From a checkpoint of a small mixture-of-experts model trained on Wikipedia.
Size: 13 layers, width 128, vocabulary 8192, 8.06M parameters.
Training: a variant of SOAP for the experts, 392M tokens, 11969 steps.
Below are experts of layer 9 (counted from 0) of a mixture-of-experts language model. Rows are named router (the router's row for the expert), up (a neuron's input weights, with its number) and show model dimensions 0-127. Each number is 500 + 40 x the weight over its row's rms, rounded and kept within 0 to 999. Numbers have three digits each.
Before each expert's rows: "gets" lists some tokens that make up at least twice as much of what it gets as of all text. This comes from a sample of Wikipedia text that the model never trained on. Tokens count by the router's weight.

# expert 6
gets: " |", " s", " f", " t", " b", " L"
router:423557495513452468507475516513528568473536481447498456542511497442510414493554463589421461411506532542521523526523457546478532528413563495592458526551443510453485507464506454505509472506523454606526525477510533495527489452489459431508456487578521505475462494513515493494504605544512540473494487561527490483464514503488523506523515474593468452499445547461499461548511455540521498513451
up7:488495543520563485456527544480454535493459500488491455518542495506431481536525491473517465489520506474526433556500515505456513548460525471503478571468454487493497484551505437437573623479409470521545522422500491536480523455513517516459498419444522455492431527543488483530485581550455549458524484563506570503471461507548510490508483511531435447510458557489552496394515489584489542557520
up8:586561607448515489494478541446441500485496484536541464506511526439545509519499555413513550380490510492474498548477497525453465506469546543486521487532480537458565503549483517499458575497502470506522534579521527528467518482528450441516486530480419468544389563509517541520479505543479473507506535473550488528454485435556455523507482449497524491532482393485544466508521453472483445526527
up9:497513499553515531443367519507511427535530500466428390522446525452412474489526443549494537470534632534451537465502465471501516495500513513496530433490445508481491533464473457425498494534529515529538455515470494486515507536510509487452482543488453522516551497484508507536595486486517513494517537470512486490540471548470540428537478495589431481493593518465561469509514452467494498476459
up10:481485522520494491434516483484552587484515527458508540570522497443493457455582481517480552468444546483530478546464445589563478520463532459541468479562467502455494500453497494568530518451531475509453554503530485492467508516499482475506491440513560504472451483478497435493478503492488551510466540512567510503449542511492494495494564472596430509458534471509573502479553413467574456496362
up11:513506536512506577456524456533476531468518484549518441508521440449461486462471503567435471518488524493573427486475470499557497504496560509500443521460469494498522530455540492505485559459519391561545504471554465490598511518441465455500523551476549524488499545413477522493472515541545564457477468488493449517440556494508512435436532485508500552484517553462533472530501380550498489415469
up12:455433536538470470566501560498499452596483489482471467470513541397531456488520468496506522531462531511454553509421479489538468482461527439489395460494487429516492523621557521449538467484490472513544485468565550424467523498540498479514515465531524515487500538470503476491511485546508547462526510570465450503604510508522503470442492477523471478511394440523501512513527527576523481473524
up13:478465462516453496520509545473524541521545546487490512418515494448572531500472535524501460496582552521557509555503505494437596510511516514508493456513479447456463521555501557578554508494467522487489527521445464518460465458496489564447356559457468518545552467475509489483517519524493529540457441537513493515510461505515533481537509540497462420578466556564472459510412450520514540450446
up14:483499534433521503490495520480403577546449539471526508457543533473454511450507518496517531508456449482467520532555479444472484496495480563581485462575517481557493492430472453493496464548451446476541560466523449469506450549497479475447500488496538489541527443449495483551561484538492595495488517525544579460511463482458500434543487520570433550500490532513568428446463453465574513552479
up15:520545519507435499544431480485504494514455522506385382467498517458458481498494468577483506493546498483549543518490490583458491543443475477449547493467459526452479456538598497495468505416473506545492500465497570475515462483468546513541487493519509491508464482527497493481521496516419601508477571552543563533477515450489471482536455433531452471514480529515549415468548506470528476483416
up16:467491569577514530479600468514553484529546402514464534511506553428536541500534519471480449510559561487504524511481513496490498486452505492491410538514473519491552507488435486507491482540522507535465455526520543521567499471516457444484505404455570501405488541474522507437516510488472466494513479509519397482458486541546523526604539460543516447465563515540467472576534517509428482490512
up17:477471509524474443451502449518586457454615420521490544594531496488524542484494437485487556518503537475543496559559523534452469451427469460507398506535564483473533490576594531545512457514481541477485474464510506488563524497519454496506521574554553457475567508557514541553508499473499525544497497567501486461454527525446512480482546489513498443506524473475529533430486498499503486464438
up18:443572489523523529535442462432450536508511550479426504444476495577463529504516459531523515461458522536553522452533542486517491478501499457582453483498469497579505547504505537498529456546509438531515505569490487506498508481493494405513408555461492509484493428468522481578497515549443594486478491565500509552573554528437573486531486525547521483508488565491485489480547453472503469553414
up19:498520490477452495468470513537511479539533524554538445540485502458586432575502482462420536458540516519432470531494453546513498550525560457459454478505498497485523463542473504501495482469541481460518490513486484479494506451469451469565530417500539466516569448551449538478549575519590537466527535543469465471524489398483539500551471452533466419556439565512487497526586479570511529532462
up20:482509512568471496441525540511512431474456534482488442583492572535439549480588498484583483534526485486487551484538468461502545521463458459503527474466508499556478502458489476503483383485487487448452469565472465480477479471539473522433480479537486457536478441574521514447508498583451502535506573442527498557481482400514475545517510532483478490518418508558570463503440490479514519434482
up21:540537510500507470495549517544439478474515608517485486529506510483428404491504465539420575463517530496559493488486462490450515518468538509545533525484458542519512485461577437526517542508486486490491429417580551501546497465561485535496535465479501503487479511455495453502464493521567580527523507422487441497519457476488431464514442474565400422509508451461571451499509514540508525541467
up22:496471485473522485451469506503461481507492477450483481497544473416486497603431517503504473483485486558511487488422520523508489522496537462513500522446501560524539518507545480540461444445526427529545531497516603527527468410430477482534509461487492513502409488485515507495531540576544502534461584470510430493472529461512477520471532471472488513533445596546439482572431441462609485479521
up23:497463530475565596501528537504482499530516464568469434522492516552532466470508467506470491509472523504546471509459442546460489476444571462511472504557455482467517490457543498489481460519546557536565478530528440495500513517474411446390474530524559440572394492473472435504546521473506538488515444498477525503443432532504498490569509466468475535572508595466528452547484501446482532458531
up24:445533521518526504561524507435510564491430503541550512547560511485504495554542455502465504519558541571494518551562544513447488448493495539490389553508457526418503484429493516494515514477457476458453517560515462553515534466465516477435443498493446478470530543484499464462521568528490603440497529544463448499463500501460478528544511428536506434460452510455431420455445470480498524521500
up25:485511458467539476532451480540469560480470532437546430528484516449498475445491525549467453571508521493504512550545496502609580503479578535514485486567396558404501453522503484566460460518542476494505436487496527465529471514494530398448459480552511502552493526521502420445498475509450476535503498515500481538443520505455523508549499450546550536506474515518474565512528427549480507484438
up26:533534543526528533569538541520511508563532511503506490519485405443480547492505462504538506507542518518492534521514468563559493462480482464582461583541484563428457469479512510477481598502503559510521603542524472452516486497487485504455476552532587451511440501563526584519460488506457538447469510506512414464506461485533435516440529520484487442484559455471559456508419459486513477466489
up27:503483496474435550515502572494469459465550476455537533458432467490439482539559508551523545551545451556589520478513448553515465502462572505502496512491500551479532570476458561466499531497545435602482487495468556608443553456493454481500502473427580532471504528486582438496478509539439525537504524528462478453521495490487531453531465471485471448558488486497522479521536468538564478476473
up28:506446384506496549485557480445447537473445497507566474491510543492487537551540511531488474518508575575565487463588544519483451484506542515549503482520424541537493535522560418468421432498553494503512477503484549507569515507561484475478520533453547537463523486455471509464493465524469561566545558495504465461464465472484553494472499546499490507506485552453453443501496487605523526580513
up29:522542554620522478524536516555454520512459480553548463529497487419500534446468458492490507581544556522464582486397486526520505546485576476510454479491424517547491476517524494507579443487570496539461461482534550454470493411537447482485501503531520486539443541537541477454505574532496499452527533569452481452520539504491490449464538509536475454538438462525536543483481457542503493495481
up30:470570432513508504459528515423537480543501458428421414472563478504458594493500451470475495483477511444514520487543573494524501518505526535467474482495468511501455465454450511538504486512495481545522497525437437458463508500492451466490456564482504503548539492427476504580542616537542501436452514494460502471499510480460539467525522562618564493506473533492534512537506460467556531566541
up31:550456472489459486411505511559470552449462446510467477589544522419517485486486560541505481514495559496490489558518459506485547488528513440490443515568482548492520540430553517522543568502480428496535427510558432454475517509449468551561476537495480444524508516466567587455462496465536455429442454509519503520471551449525451530515464510486534515562492505510514403496530467516509490438519
up32:460450539523484455519487531511535562498505523421470475489491504492499468544560532535517635475511551509574549414488498508520488457515461521529523505460512504514489548470508545528453468445524519546443495527590465438499530504474496477438493412506511447506453476585493523499424479542438506514543480482478464530487531521449450455588515529488519451455562469545557474512468423487502431512435
up33:542505485490411417502547464435529516581489530485533479513544499474467545526525468530513547475423508555448482449509469492482519504492466465446477527522521496463476489485573512460454495506568436531497498458498491549554506436426535470474503442504513538467468523560525457450458500541498583518447570617541491504566505466474568447522447441506557441519454481516489506505544429523515476554531
up34:509476483514537518470531509551513565416495515461456508514434583504524522502460472536477553492540534609573440426478480458542422450493510516527507454533442449460495535480543462579476466473471450494524455443482524467498514503426506491551479471538492475496490505503465494447531542514592500518574414491479463563467495501510453546480483477452588505520453516498544468515521485540469476536405
up35:516547456543530510450516457469439525506537548473516438480472531538498481485585485498463460453592473493504489543524455451472533499508445437531457548516519516463473532566481540531494527492446549492534550468503526433538527556563548546512513507436527512426498486556448437507500611519418562509471502497512442518510562515453574449536465423546480461507516514523534500397544503497496497501481
up36:487401502569544543441480541478504551452475501432456481555532500459563514474539533571526449440564552557506512568585526485438448566469505479463474522497520447489527470515512510572518468479495522499451466456604489482480497463473451443485471462529462449479497529491443538533500547552517524497479490488444510500529481463560519561484505476510487461517542474451439433519499478428531529443425
up37:504460488462483531511471538500592437487482471473584523510577516476529422411502510532454486483532540492578521566499498550454519474501492543555498492485505530452531452496552510484522490488385510487504610518473428480529444443515525543534458487446544433493509461492460500509494572524591562474506523462524465561475522436566456529521503496496534511483498502429449448464526496452525507508545
up38:480557536511492461514472454527507475529513464484453457489472426505465504464562427539439422524575521440477498527531521542479491458459553481576404521612519515510515512493475564496511463527484413524459514513521528495514495483436538509552451521474567494516494523447479509526560544528503459474558495509443509481448566577497493538473393474520495482478511502554498441515523443495511539432426
up39:417472511447526492583515522495562532543495564476472461426505429407493477463597557601485479533478495527534493500544528497463541487470584518549542468514537550508512477476562503578487515526526483512459438507459536527561508462457482556480481534490581544461523484424494456523512527462470545514457521461527528435546483473519513455461516490566438483468496440491477452536485456469535507536494
up40:572511473530452433501399494475494517586540473538507433548516526464492479505535464447492461483597493520404531546475491478488486473461427516441436462490480424459472525461456538532549510492507460556477463570465524467416557504519569526476538491482498544449521453478491487521555559546525537517551484555560482533511477507462511510543517481563456467556423536497514440494504498518476521470449
up41:482490530565517415465512535518490555515570518448487488545507578485500517498533562574581475524493524544481540467465473476530451573563587489495492556488422482541552517569536516502522426513557522485484486442457521504464519439504452496447509414540550502549528481529451570459465548539546515540478519521507507495433483472451493512523454501519476476535504481455476453486565550491452405466477

# expert 1
gets: "s", "es", "ation", "ing", "ers", "er"
router:452510488474517468527502465589439469476434513488509526440509442500516537469519528395490499523524547525508511427529554467557505428500476551475482501502476550492516494525520569428489523503526527494568456552586495521519429527572428572482532465529483502471481427483490553507526463501542442536566493549477473456489488484407529541516540540525500441531525515514445459458531453441463557559468
up71:547448457523498553489449485483450429584408483466531456497518542524552519536501484495528413584494500564534483508496515519546488518515532502556490507495462515451497479545472463484427471517586403555449415516491544437483499487541457521462503458533471514563418457518529476518488476503502470519553496471525536568438518459503505571483539550561474478529472477454490508476476424465565469479547
up72:517461461479506490534504623503510460517456484488565485481500450507462410514564459523531557475506439541464464525407510442496450543448562514453499494424510447505548449464494550456524495458524514519476449497557484520554539535512563532541521516483481551504514449456484478554525451530514468516499456489486439538488439484460463458471438477471491537485540457489485534381547552440539455551495
up73:496596487517505407494491514486482521437456514531492544492512467464534497446477468493527489479531511595485471412545547442513463482573469489517440483502460521525543556507453546553507507476460477513462449506497531451453423496476427527435529516455546528530527464483474537566520497514571485447581521513500476477444516461467433468570424527511574447436533491539498525466563495448485480544461
up74:538520485585505476499489513554473438513502482459449447543495495433539550485530589487514481561514566457445522492495440551476470461511480541530432493502499543474492440457505481528488440475539505527516551509505517490475463514550513482480501486521481404530442499501527545515465516520464562441502603521510523469505527433447445545539532525501605466438492545466412498549534427510437544545555
up75:518503501481559510532579461509572544527489462458490445468539485570525551491592472430468459545542471497515511508464535525572503458522459498503461479509559595546471473460504451535513501518560403547574516573519489462523477502566495497483463451517552493516516523576517444472485466510487488458467462485483473474519457483470606537516503470441592505457508459487504451471468411522484488450504
up76:457517575614465467473552434517462545521536463453490484559523513539507561548538499494541508548493526542534460488493522483421458428500520567459448485501562498477502470461456475533571553465475422509487503509427562513552441460504407512514519476481540527468537492463459585564527539466498550505515456452470491469488515519535503536538463455552517496534483516570553537500475434534459555507477
up77:501539559499503500420520583587563521539480482469420541482504457483519443557515501403528450491565467522539472565502575442519523472509531500465469437413503418505464500483485494521562508513465467495543504562557465511503457464555364484480490487477526412455486486490484444543477492516502511535481440499507456519485463507481490450502546532562524479536507508440433460522505496505489508523464
up78:503468467449510502515462513573498514535461513496463560449514465521474581468580522524475451564484476518484506489495513490515474499418506503475402479467471559513556589495509450404460519540532443437498505446511448440475474582556467530496548550463466529504493486558465447485477494492566517561551448477540401452485504453544543536515425522478498458479504561503468543480465481483520555495527
up79:486475467454578502492560482489454451523514465497434540515495449520474500470473455495466569473413499527518528432520542565540517505577486548418423483447474437443457521510480530517545506469550484419529494508519434562455560580477499495489511501519548543442556494506482482479471537525500514483515525555486480471408491451454513442526458508471453480555529535602553481508517515544508477514573
up80:473602517469498507431445571496493443518442485548537410443498522443511475482534498541590524505501513513556543549476467491463510489534520523544486590455459496607495539470533490564459474474523481492520537496485536492525519478496457487568489498548495473453443439474533516535472534507552539532532523478489532505474409425487484413541451490507547525542475467541519486549478442444417477531503
up81:500528493499507487576493487539443470441448468556576483529498513442516513513539550498487489522448586552448536405427537459453508482521407494482439448472504499498506411571541515506484522439502462480509549432496508534521475488463526498458508492478512453475485471518561582496561450498511492520540474493574514460552556525460479583450521522556506543493461507576458571504488502470552535552505
up82:399530515481427498561541523440449538524546485528566569437505456523517536520546434551504480579491462513464596492524527486512524521466512545458519471452583548506480471542435515462521522506513503488477495537516564459501510509553470519478517511514567451369480485386502527527532443507440533471455465514482431457543514500480542551502519510485536487490497582528477507509532529483504497469539
up83:530439438447493486563460543468517545541512509469510515495485459493490594523509538488497496494491448534556513474478538463554520431469516511476464445552552544548536426498470521397510510520521528466472476510508547499469505474495478507477510478504445447477426550478535536555418487519576474439513477561462492540477543468445575521534572495512511503603486465493477407485588491476434532528535
up84:543463569506393538486578527479464509518498496542483475508490486493502526535527589447542501449549494525513524418465582491557429466561465499510542466436473489493472459564510485460488543448509520469463548478437485557517484512520492518515495455504519501512363462544471489475466466460526534473575562473518514481453491465542552427525535530471527549487517504477550499461461534445480488595479
up85:525385442515440530501500415512513505571462459494508457450534589444585509441514546504493483538486459511484513470517548439531463552549565481561481486481475498540495563498462473463444565455522532518484485498491464492477515551529505511549422451461486516480603460460470537494512457532531509426525481528552512480470479540477457522483479556565460506574465509525473440458528508488505506420465
up86:431472531485526558520453474501547473467541422526507450478494459593530446490499463486562467525464516540456494434467564463447538503450526497532472502510459523502466488563497541553485463543528549552550527573464536413529517454465434538499470472502508466428504494527574490592487517490449445555458510578439519483456488487467474455559506503508474498561522582521479485447534526504521484568465
up87:520512497546532535413575594523483519515464462465477498473535515481467506487534537456543484398516485497460546471477444488485515520445512552499514485529450487446556541477582515486505538464483568517500495595508478515453495520593504566500442519466460547476440423557526537521555578454493527548563505470545463509422512452558498476461490522479455509594448475445505529496492479525492531476500
up88:475577430536519444532509569553468524531516530542524450501477507511484529524459436472500581486536478477508483443526473479495485434484492539568465526515464458412462398489474544535494489504510442546566485534490550466586476528508539538465496583540520435533455487576464459474473545506518488563505507498460444525569473462468505520453587544459468448538485498528492543445491428478461487497471
up89:598470534457448434493508492466527518369434431498563515519586501483493477501480571498496489489546500560533561462522518469482539465546450516476512553552460429499547485469518461486473537537476508469459546495534560524548508519498482468470521509483450450485460445469437433568543471518540548507537422486531504522515530478450501575558442527497506443429507522505534468483493439528513476443491
up90:450494558398555572518458482519538415504383468487504490454513460481505533435482565482531498475467518385454524471446498478509508543485444478484478476479497585533529472523492440498457491458426571549518547500515484441505529494548498554526469454513455504433443468538517530538495503576492531475528551502506481495532495481506523471580453488520458470535485527533526532455556539511434557527506
up91:513567497449432472464399465531486499534473477508541495525511488405543483507542562482512445513570493585482507540579463441491477529512496558500512479533495441458543495466528530451556579532565425485521479535494449491546395438528505528461462509493477465519565479495437545502454493483511496554542454573529526500468468529547483498472505537507519485506597470438531512494488529469460550448508
up92:529522550504518578475528481535528465542458567467514558526468531477498558444438480437509565451520560494520552456527481464523566469523539543483468432483470506522502463545537561396542457473519533460485498506505528499535519431545425500445518491542522501513495560476531515554563442494478462610545519484464470508546505461450494554487504450462495436434510471495451474546533459426504532545540
up93:579479507464541427516534402488508433520436489432571535488440456482557544432521531479509549508452546528581508487503445496432464455539474487442482530526556556493521533535457560450452463519508523500461441496534513457481441560480498566497532453450527528485468466567453476537546521457569516556516504505526534498507508425522493499458492554558542458513580506486500543465553500476531509529499
up94:503501534469525476530482509527513596487486484441483567396510515457454576539441459452491513540570552454499542474519473448571435455475513449416462469495527462534496538456545549473522557487563454506524454533523488503451480524539447427510499537481449479488534518567440574491496503556488503563507495456507495542511503494460463512465516528562486519494542449534422544477589495481562517515544
up95:476442497517484447518575513528476502513374520399513484410544411526447480427580459522542519509540528481519467499498492466493544554488540456559516468480488469538479513493479474442543568542465474492487497496534521505537440513466525478430529448583493572446517495440506467510533451552538491545521554543451477462445487481412486537450471521567546464529531502510515484494502524483549491512519
up96:512524441525528517477509550481515481497487531525542485462448478534532462506574506410489431577528516484509475513520514461538474489424545547476497446565536519485547553560482494416599536501512520516496434532546542456423512496471490447427534437496419515491448445500496454572568454543504493512534435553518510507477494535444552499513477506410449493513516508525457500447537524453483518559547
up97:476547551517544455484510556527460444497491549522468497427474462496528504523499513574510577574455532470541510500498489514409496488483525504527505434506504519503440494475471417507421619477532503622508495463529452434505463475563487540507474429506425464453490474520506445519486549468517511437460532463480491535475457506485559474478453431478479467465524505501520536480522581502484540483585
up98:573473565473488489487493500553430472470491499519520482511515499478530494544521499499557509560602532514473490452459483531474505542530489512569538445543542487529471550521487483502505584467453571499512478475551394515461461591475472462421458425463537438468487483480422531479536478476487485532508533517496521524465494494500550537468481492503431522421539413522485473622508517541558536507468
up99:449446475523557494570481501512544508560532546470427486455471512496463539412496559548456465506492499513488530548535446475492470446444507529492469408482468520485569464456471534447495456462548498484472415459597526503475458551594462575482481500512484449488503501520451535491543470499537549460546428557472502463554477491520521519507531430502546430589519518462491503545520512496463542498450
up100:496537475485608562455544504535483487473500541547510497520538567536441623498534512440431531578530480457499510514511452506467437549512471491517479555560507477497455581499527519468511505458489548490406443497521491490486529553544444528454445537472446491504560432418505539537572419474470517471502513481493468496556473487436538532497489469523480540493479536457466542520513454465490567518497
up101:509539542490471460483542556542519506527531540480561557485539539483479499464415440523486476493542498511553400531538562515555615533462478519450509448459517486467506427527526489527500504451514534483457474481525518565476443519468484474520478503479501501469461577463516543553455523457519470562500545518548529571539467521576510425414497594481509482509441476504448448454484483454448522444514
up102:500468547498466488545505476553470419494501495548448463523416493497556480527538532532458533482484527575488532491552475487432489463463516514512487402449486492540515485484434539497453496482491518473512348520555467468511476514537518534481533494476520515466564477525467539480532538486517470483519513579575550468545418528494492532498440523529405530439541512497477550506576540423524559534464
up103:505526524564542559504528544510429529475538483493493525484548459468494504475493474446415451497558514482466499447509578511561471441492522515477452473509604528467530545566574603507483511487528533519535524517518454535483486452503419504447480464481457534451517474503523495515510524490532460529507478466503416556579517490476462504507546473517485384558505521563514405477437494517439529547482
up104:472457518512504484569493461547429475472516469457489530454456504507539493561500505469482515433504437586547457475477542458480425521495556438432472455395428421461502482500499462504519481446540483504460440539495458487434538509523470504537584440524565503442524521528446544461504507544487535577513542520462539536448422483540550544512544503558480489482477572489465538486484524493518496551514
up105:477499583458490563548444453529544522480447579552572541566526496447514463510547464502420450473526413464604500472541515496521417518559495511469472534478432458486554507467481456463507531510488480518497519538540524522503450506526497545538509504457552449482536522497494519492480470519507513500490477537518543470570551420528578526395555534497451505511497553528530518466508488431505540551551

# expert 2
gets: " the", " a", " The", " his", " an", "'s"
router:552487493460575529475588545408501528540486494539571460540451522502445521441504560534491594552603522514531512484492487544542485503451480512498515510453473486475476467529520481444477577504481514437485490433476506504504538544459549537522451505543567462473521479493506433501451513511447501453474504520620467517521526504518508571505404483522453525541484474445450476418525490466469530487471
up9:518519461448561457536471514569490489510528512474482450472499557536478542537486463546503505476492440492477523540563477449542588514474590479460473524517501583522466379472483455543526557475529466498480428534503554506451583470501493484505425500465474509445559473421438519519435525512546556509499498501494489478478481560588535431545521505496553480567495545490454538466548480532524534468491
up10:558488482522461440562431579512524561470496466481465502515455500507545464443505488527484547547563525550605458500537513483497501469454482528496505549446537492624503529483468497418531555435515466454427538509556450513506474504471476454482455486539565476549496451519493497507501543520537522504489517487408530468435518555500518451554496506558472439478464514458516498524564507496436582546515
up11:501535519521545494531518537420520510476480470559520517548497452432514541556509513482528492542485524450497482476467408476516473440506455508521482616478512501481478548601488480478523501560499552469486574523452442521437460535484578488571445519537537475501470483586558502517507496589521480474473582548502508565487485512525458479520504434514484506536471533440438424496488483545522494509409
up12:466482495435456486548530470449543495532450505457523524487505498475482576549429473507566510520491506503440492441458440406560479454524458430505544499513498570461514464511561483483526553504520550506465538516513446476581527509532578516465507454490486573517418531544483531442455491578459515502489531529471400498541545489463454473452426475512458444455515493447496554430522536495499542488519
up13:458476489476538552545467578506470491512463461442566488467551478441533438409581413531436566477505558482516520502454473514503512502496564533453548519505543455443481465515453577465445539448547601522490472481544502466523471585471468483517459512502487480553514517523453445529498529480501506509454508486533523475508511445522442475491411562511548458551517534484455492551546492424505490480535
up14:499498534424516527566505474503537568465440507510469481467493500437475582497510548490459422417471498474490430458567488500452518424441473506520470548505440526533572456495462533483500505482587499499537560493516454520478450553476522461462473471473508542581463489381493502502481463517498504475545464568487468474464494528529545517574551519543481514548558464536518572497501501486554552558455
up15:491478455488522515548510461516491506480475463615426483493523534487544547415538484507572481514477529493545480533466425578560563443509494476459507487505445539503527538485579564511476508507534508512528528544602523487504445473451576560434534458421478488482511510526486564524510571518483584448532541543517476473496507506566566489520556494481463441548458480512466458490515490529536500448458
up16:499492504540515558561562434457481442504466480530504503443460532527429491489561477554497479468556512474492547478412482488444535497464529488488508498446518630491485502548532481505534552445449548557451444569487495456478536533476523532548521489445549484440484484508501533566482533511485451466547488495506475483435554443560465511474474462477524450421520469494471501542617450461537498451494
up17:516559547467435441546485505531507484454427512546451413566496471525499569485467547511454554505569519460503449475506448490487439547487460494528445518471426495520504517548526444432444503527489539473459472459523442443444481550532476549450465497517569472496526559543516558480560533514531542534521518509576539553548471498489479521531489482518457516479430471442513537504455543477467496448395
up18:489457508442470453519524520482509502512513512444536514454561519473550534488533533512440539542539535450541412516448477464496542458487517488482545487461408554423490473501463469413539410529502541485514408556452516456567536528472433520498479542569463542544534515530455508452511554598474558492584476542523520481479454492511448513463509529571510455548514465517554519494481483524477465494541
up19:483481514521481509496500477528485465519443437499533547478454542489536629504450503492475476529568552530542477448521497463462443435582529529445514430457489523515531481583462555519481478507513471460560488515491485532434484488497550515431535480479490430543500444468561538509461495537557520479468400547578461468522520515482473484522478511596494471461475495545458473414443533538521518493561
up20:461517543439491569505488489511538567457504518576536432464455502517496399522513570551462506536570534566520500492572526469501546548478421504519430505529534521462479533510536520518403521518459530494555503503521486468507495504509464514488512477519410478415514449482467518466470463518475538548557464452532519528522618433473509522506558504488544488524494466452543536564496482436446491453461
up21:533490475481505534417551572533445429486435467520520463469466492553467608522524496461499499463527500457512540483452465449505442472535548470479512446518482461523467495510526550549575532532424415459475562504473495506528412549450428544516505528534531438466497503558516484473553547549461560500439490544525434521548554530474574463486457479547491532556534479509500472455537460520488489489488
up22:508542502522539506482499420534481450453448526498487483486520578438448524455559524498507508531480527438500480610539466502549573519610444456452471485496508491573499484500491506498525525493498454478442505555516453514531541546477489539405461526484503494484526515472615547528495475497534490497511597545523436485519527409504519460457495483503533556560456425444536517450486468483530455503485
up23:516527495421493429444453464498555577480445441556578538510545533482456547546482491505519512433544556491525512491567525516432443541516537536446527498495539498515461431569492503513458523495575557523463440505529482525441548504524494453490430434515527491534441521504449492544505434448488520524527473509491540560427484445518573485453503507558512564545452535490494490462525504578528460475492
up24:502405468449515520484506535459466434545461467477528439494475485490432474466512500450547484532513553526516500474563524579470454467496487575471471513438512510470492475517513577520485507478526474468521429505433519524495482534496513581555459515538485454458576500515524496504475448484442542486446507435524480491552458466571536508534515509431452509551570467427577579511422460571450508535489
up25:534547487484439546411466529490521501505466508527490479517517475478459603607514492482547487484517459521528486473497526569548413496452417536479472511484517530485493555502470493554549552476461514446481523496542561532544462495441536525459460517583516409470474573485451571487500519526469518455449507460491454515521556561511492458530422488535442517468512463492552465427549554465518531474529
up26:486559503431457568438513533442491526518513571495465488565468525475543483416451484548479542474467511461587458499454476516501500495518460622496514550455565529493536449546541484509512488471520482455438505548478508473502467442484523491518470516472526425522545530496517492588467551473538544552512475477464506461489470501432569497553407452507453493548554497547480471585522509486477463448534
up27:540483499471435467466486488378564435489523486524504417472469562468523540520505517493530474489510523524471467446595566515484482449477540451491501504493477418468455558585494517417496545473533497489494573489483563545535489539476535524561474487495502454444573482505416557429466530531485470458497456522487557554479500492459550451563499527523518454471542532559496482526550526547472500503467
up28:520402584510543482461487469521512467507473445541477498481520499454550512524521488465460495497532476492474509441529498508530461459452484530529509515518456500565512527578495543453516454485517508572489540496421480505417544553471518541520413420477484475576489545546556581484437494509518468397495503514480440484475522425424477526485441488464540539533451525485470470516503405462509516423499
up29:553542563525419512467484477445561471478483524468548539575428482556499391539454515422470526536463461482594538471548510576529519543503479444556512515480551510517526537540469512445491522482547498553426538510536533487441546480492495534504490467505542432501497522448472513510554517498570443512524528490526451459486481499477518561530480471555590510494470464468513430515542459470453511518437
up30:496460554491593460479561502557471535506471560540517470496566511466462587532456499500561541493593617550600479496465555517519518509540478468516483502442434532517472503444459507534517564421431435471499470516503440506498489511470489511542473540474532479529484563473529492505485518477447491510467504449469484506472561463509508422446421464469477460508520523545462495488517477574481502539446
up31:490463501431531489444553542509557519434537584501556472469544494445443476410561426555435529480470524472442507502493501547526512435410535551466482488498549502502544438523479511520542469485455551500431535527468562482548576543511497486539439511511449444505510531549541464518447543499493494461514391460480526535506554522527488519577499503541526493508505514504498539568477535524452474484450
up32:482495552601526541499482477468527410505540465526532514557424473467430486485523562504501557459498469540433430514513487551501428498417532522513484482463538511481456519483566533507474479478549494483528444502533542490552506528478611487543482520468439475487491512537503522456507530487562454451537472523532439502466513513512589554537550500559497451515499536523476453446520550409511588540489
up33:513507485452449502505530532436453507489458517520517544610488506485532461548486578485516514506516522528494482517451481516565539469500512562469474524513480461457504527534474576575508481529468490548508422480503564533408535473456483512518482454511550442543509504554470489488452529457543570484529518475452507519464505439498546491483491573547437526490447542520414473492557423518582516494375
up34:519505517481509469537449540468445463503567477501508517558493481529441505497470503469474489487575485528529509490464483485585505598477533478525507519546476433378435527494497495571514464507456480474417455519499460499536505537510472461448464459536607454506541506487488453482593510552423457473472534475552484517509505584535556491521474509468421484453422502495442437512503461453518455480483
up35:506579469540521565468553529469552556514473522477435453440517541494429449538442473540569485459470522515473480502457507518502537507507547504493488542459485442461569515468550576504526426528534543535460440474438488453489513570495533457485426518418436518481484485533563514535484545522547580484508454492537451502525493446480513468587495570545538482470531514550504478471522521458532529422465
up36:479471472462526514446549467444400520522502472475481504471422558446494506431566504525523485495475492535521525501548511477495497512457542530521474539509587542464542519516521456420478490527568554549457513477461461556493523497413474445480537527584497442447451567412515508429560497465494466528534552522468453500488613485540491550470467497490463510503470496484518497458565460465522566467507
up37:474453490474506536428529493467467475488421444478452511513438563516435520420497460525558495426504459543527489459489517553495509506481470507498546597509492578422484508548484528550471494507489513616413477563532519501442509540386521482456512588511486442450505500556499491511479547499512519509529516480535492499471544460481552547520577440507491484453529527539510543531535479503537509484438
up38:518511520443521471510445486549548539540508442470512531445485477478463498568534504476449550437458602567477506501484500471464501443424534523538502564540469534559562495529534503473476466512484510485558514470494508484481482537425553477514518460526501472461543491490492516562512556550564638498442433440506451448548520479504433447492528525433469517487469506477495463520486457489451446511589
up39:493524513474526541513520474497523527519481484483558467474559549475464591565493524479483437548515539404594498493494502498461557489487415456555487476534530426484484533544480542460447520472517471442538459558545506476436514445441505471445535509520529528498488478542481484507452514502536515470502530488565487531485536596503567576427534435590512529485486464523477533459522424453532569496474
up40:566499495476470479475512486477534569508463492496533510562487526498472593560556533533532562513509439500539452463518475491479473548489418455521498501439490454540493460480557505484435599562508485436421469545524446491504492525516493547506500446531568524520432524504520541508455514459525494456508490538524430465461568452431428530503519588514465480427453557491481503554545525539560543506461
up41:527520467467535553441537464438474507471469458473586474471513556487515467425554479541485517538489570563535540450564479491530471449460575455487500522503421498409496484533501506520502557506491513546531559463475457405516472509463499473484461549535534477560470523565512489533472572499444528564495473533453477518557559508432549518434460525488515454504492464538458532513480447485558452438539
up42:512526462424494504478510475494510460614462453474464483572489520553570502449561524505526562476509530487556504471482490504456485452482487480528406546516549508496478476531530505438464491472540512499487448558425526520502521578439482447506503504547541441536511551414463566479527504437562492473462553511470449475475482566489520485497482619454443519486459504517500495492494444481539524417558
up43:520443486542482486443490497530528476400530588540525437474504422498477477517528555533492457500538508450518552477467536516508519478458506448486514511409460526441534424557561492582511594433488488500556446473495500487484543476510466490512474480533438506427479522457515521467433483488463499536457500522547488496550574470491544541495562479555514574561513522508475514507563461480462580436494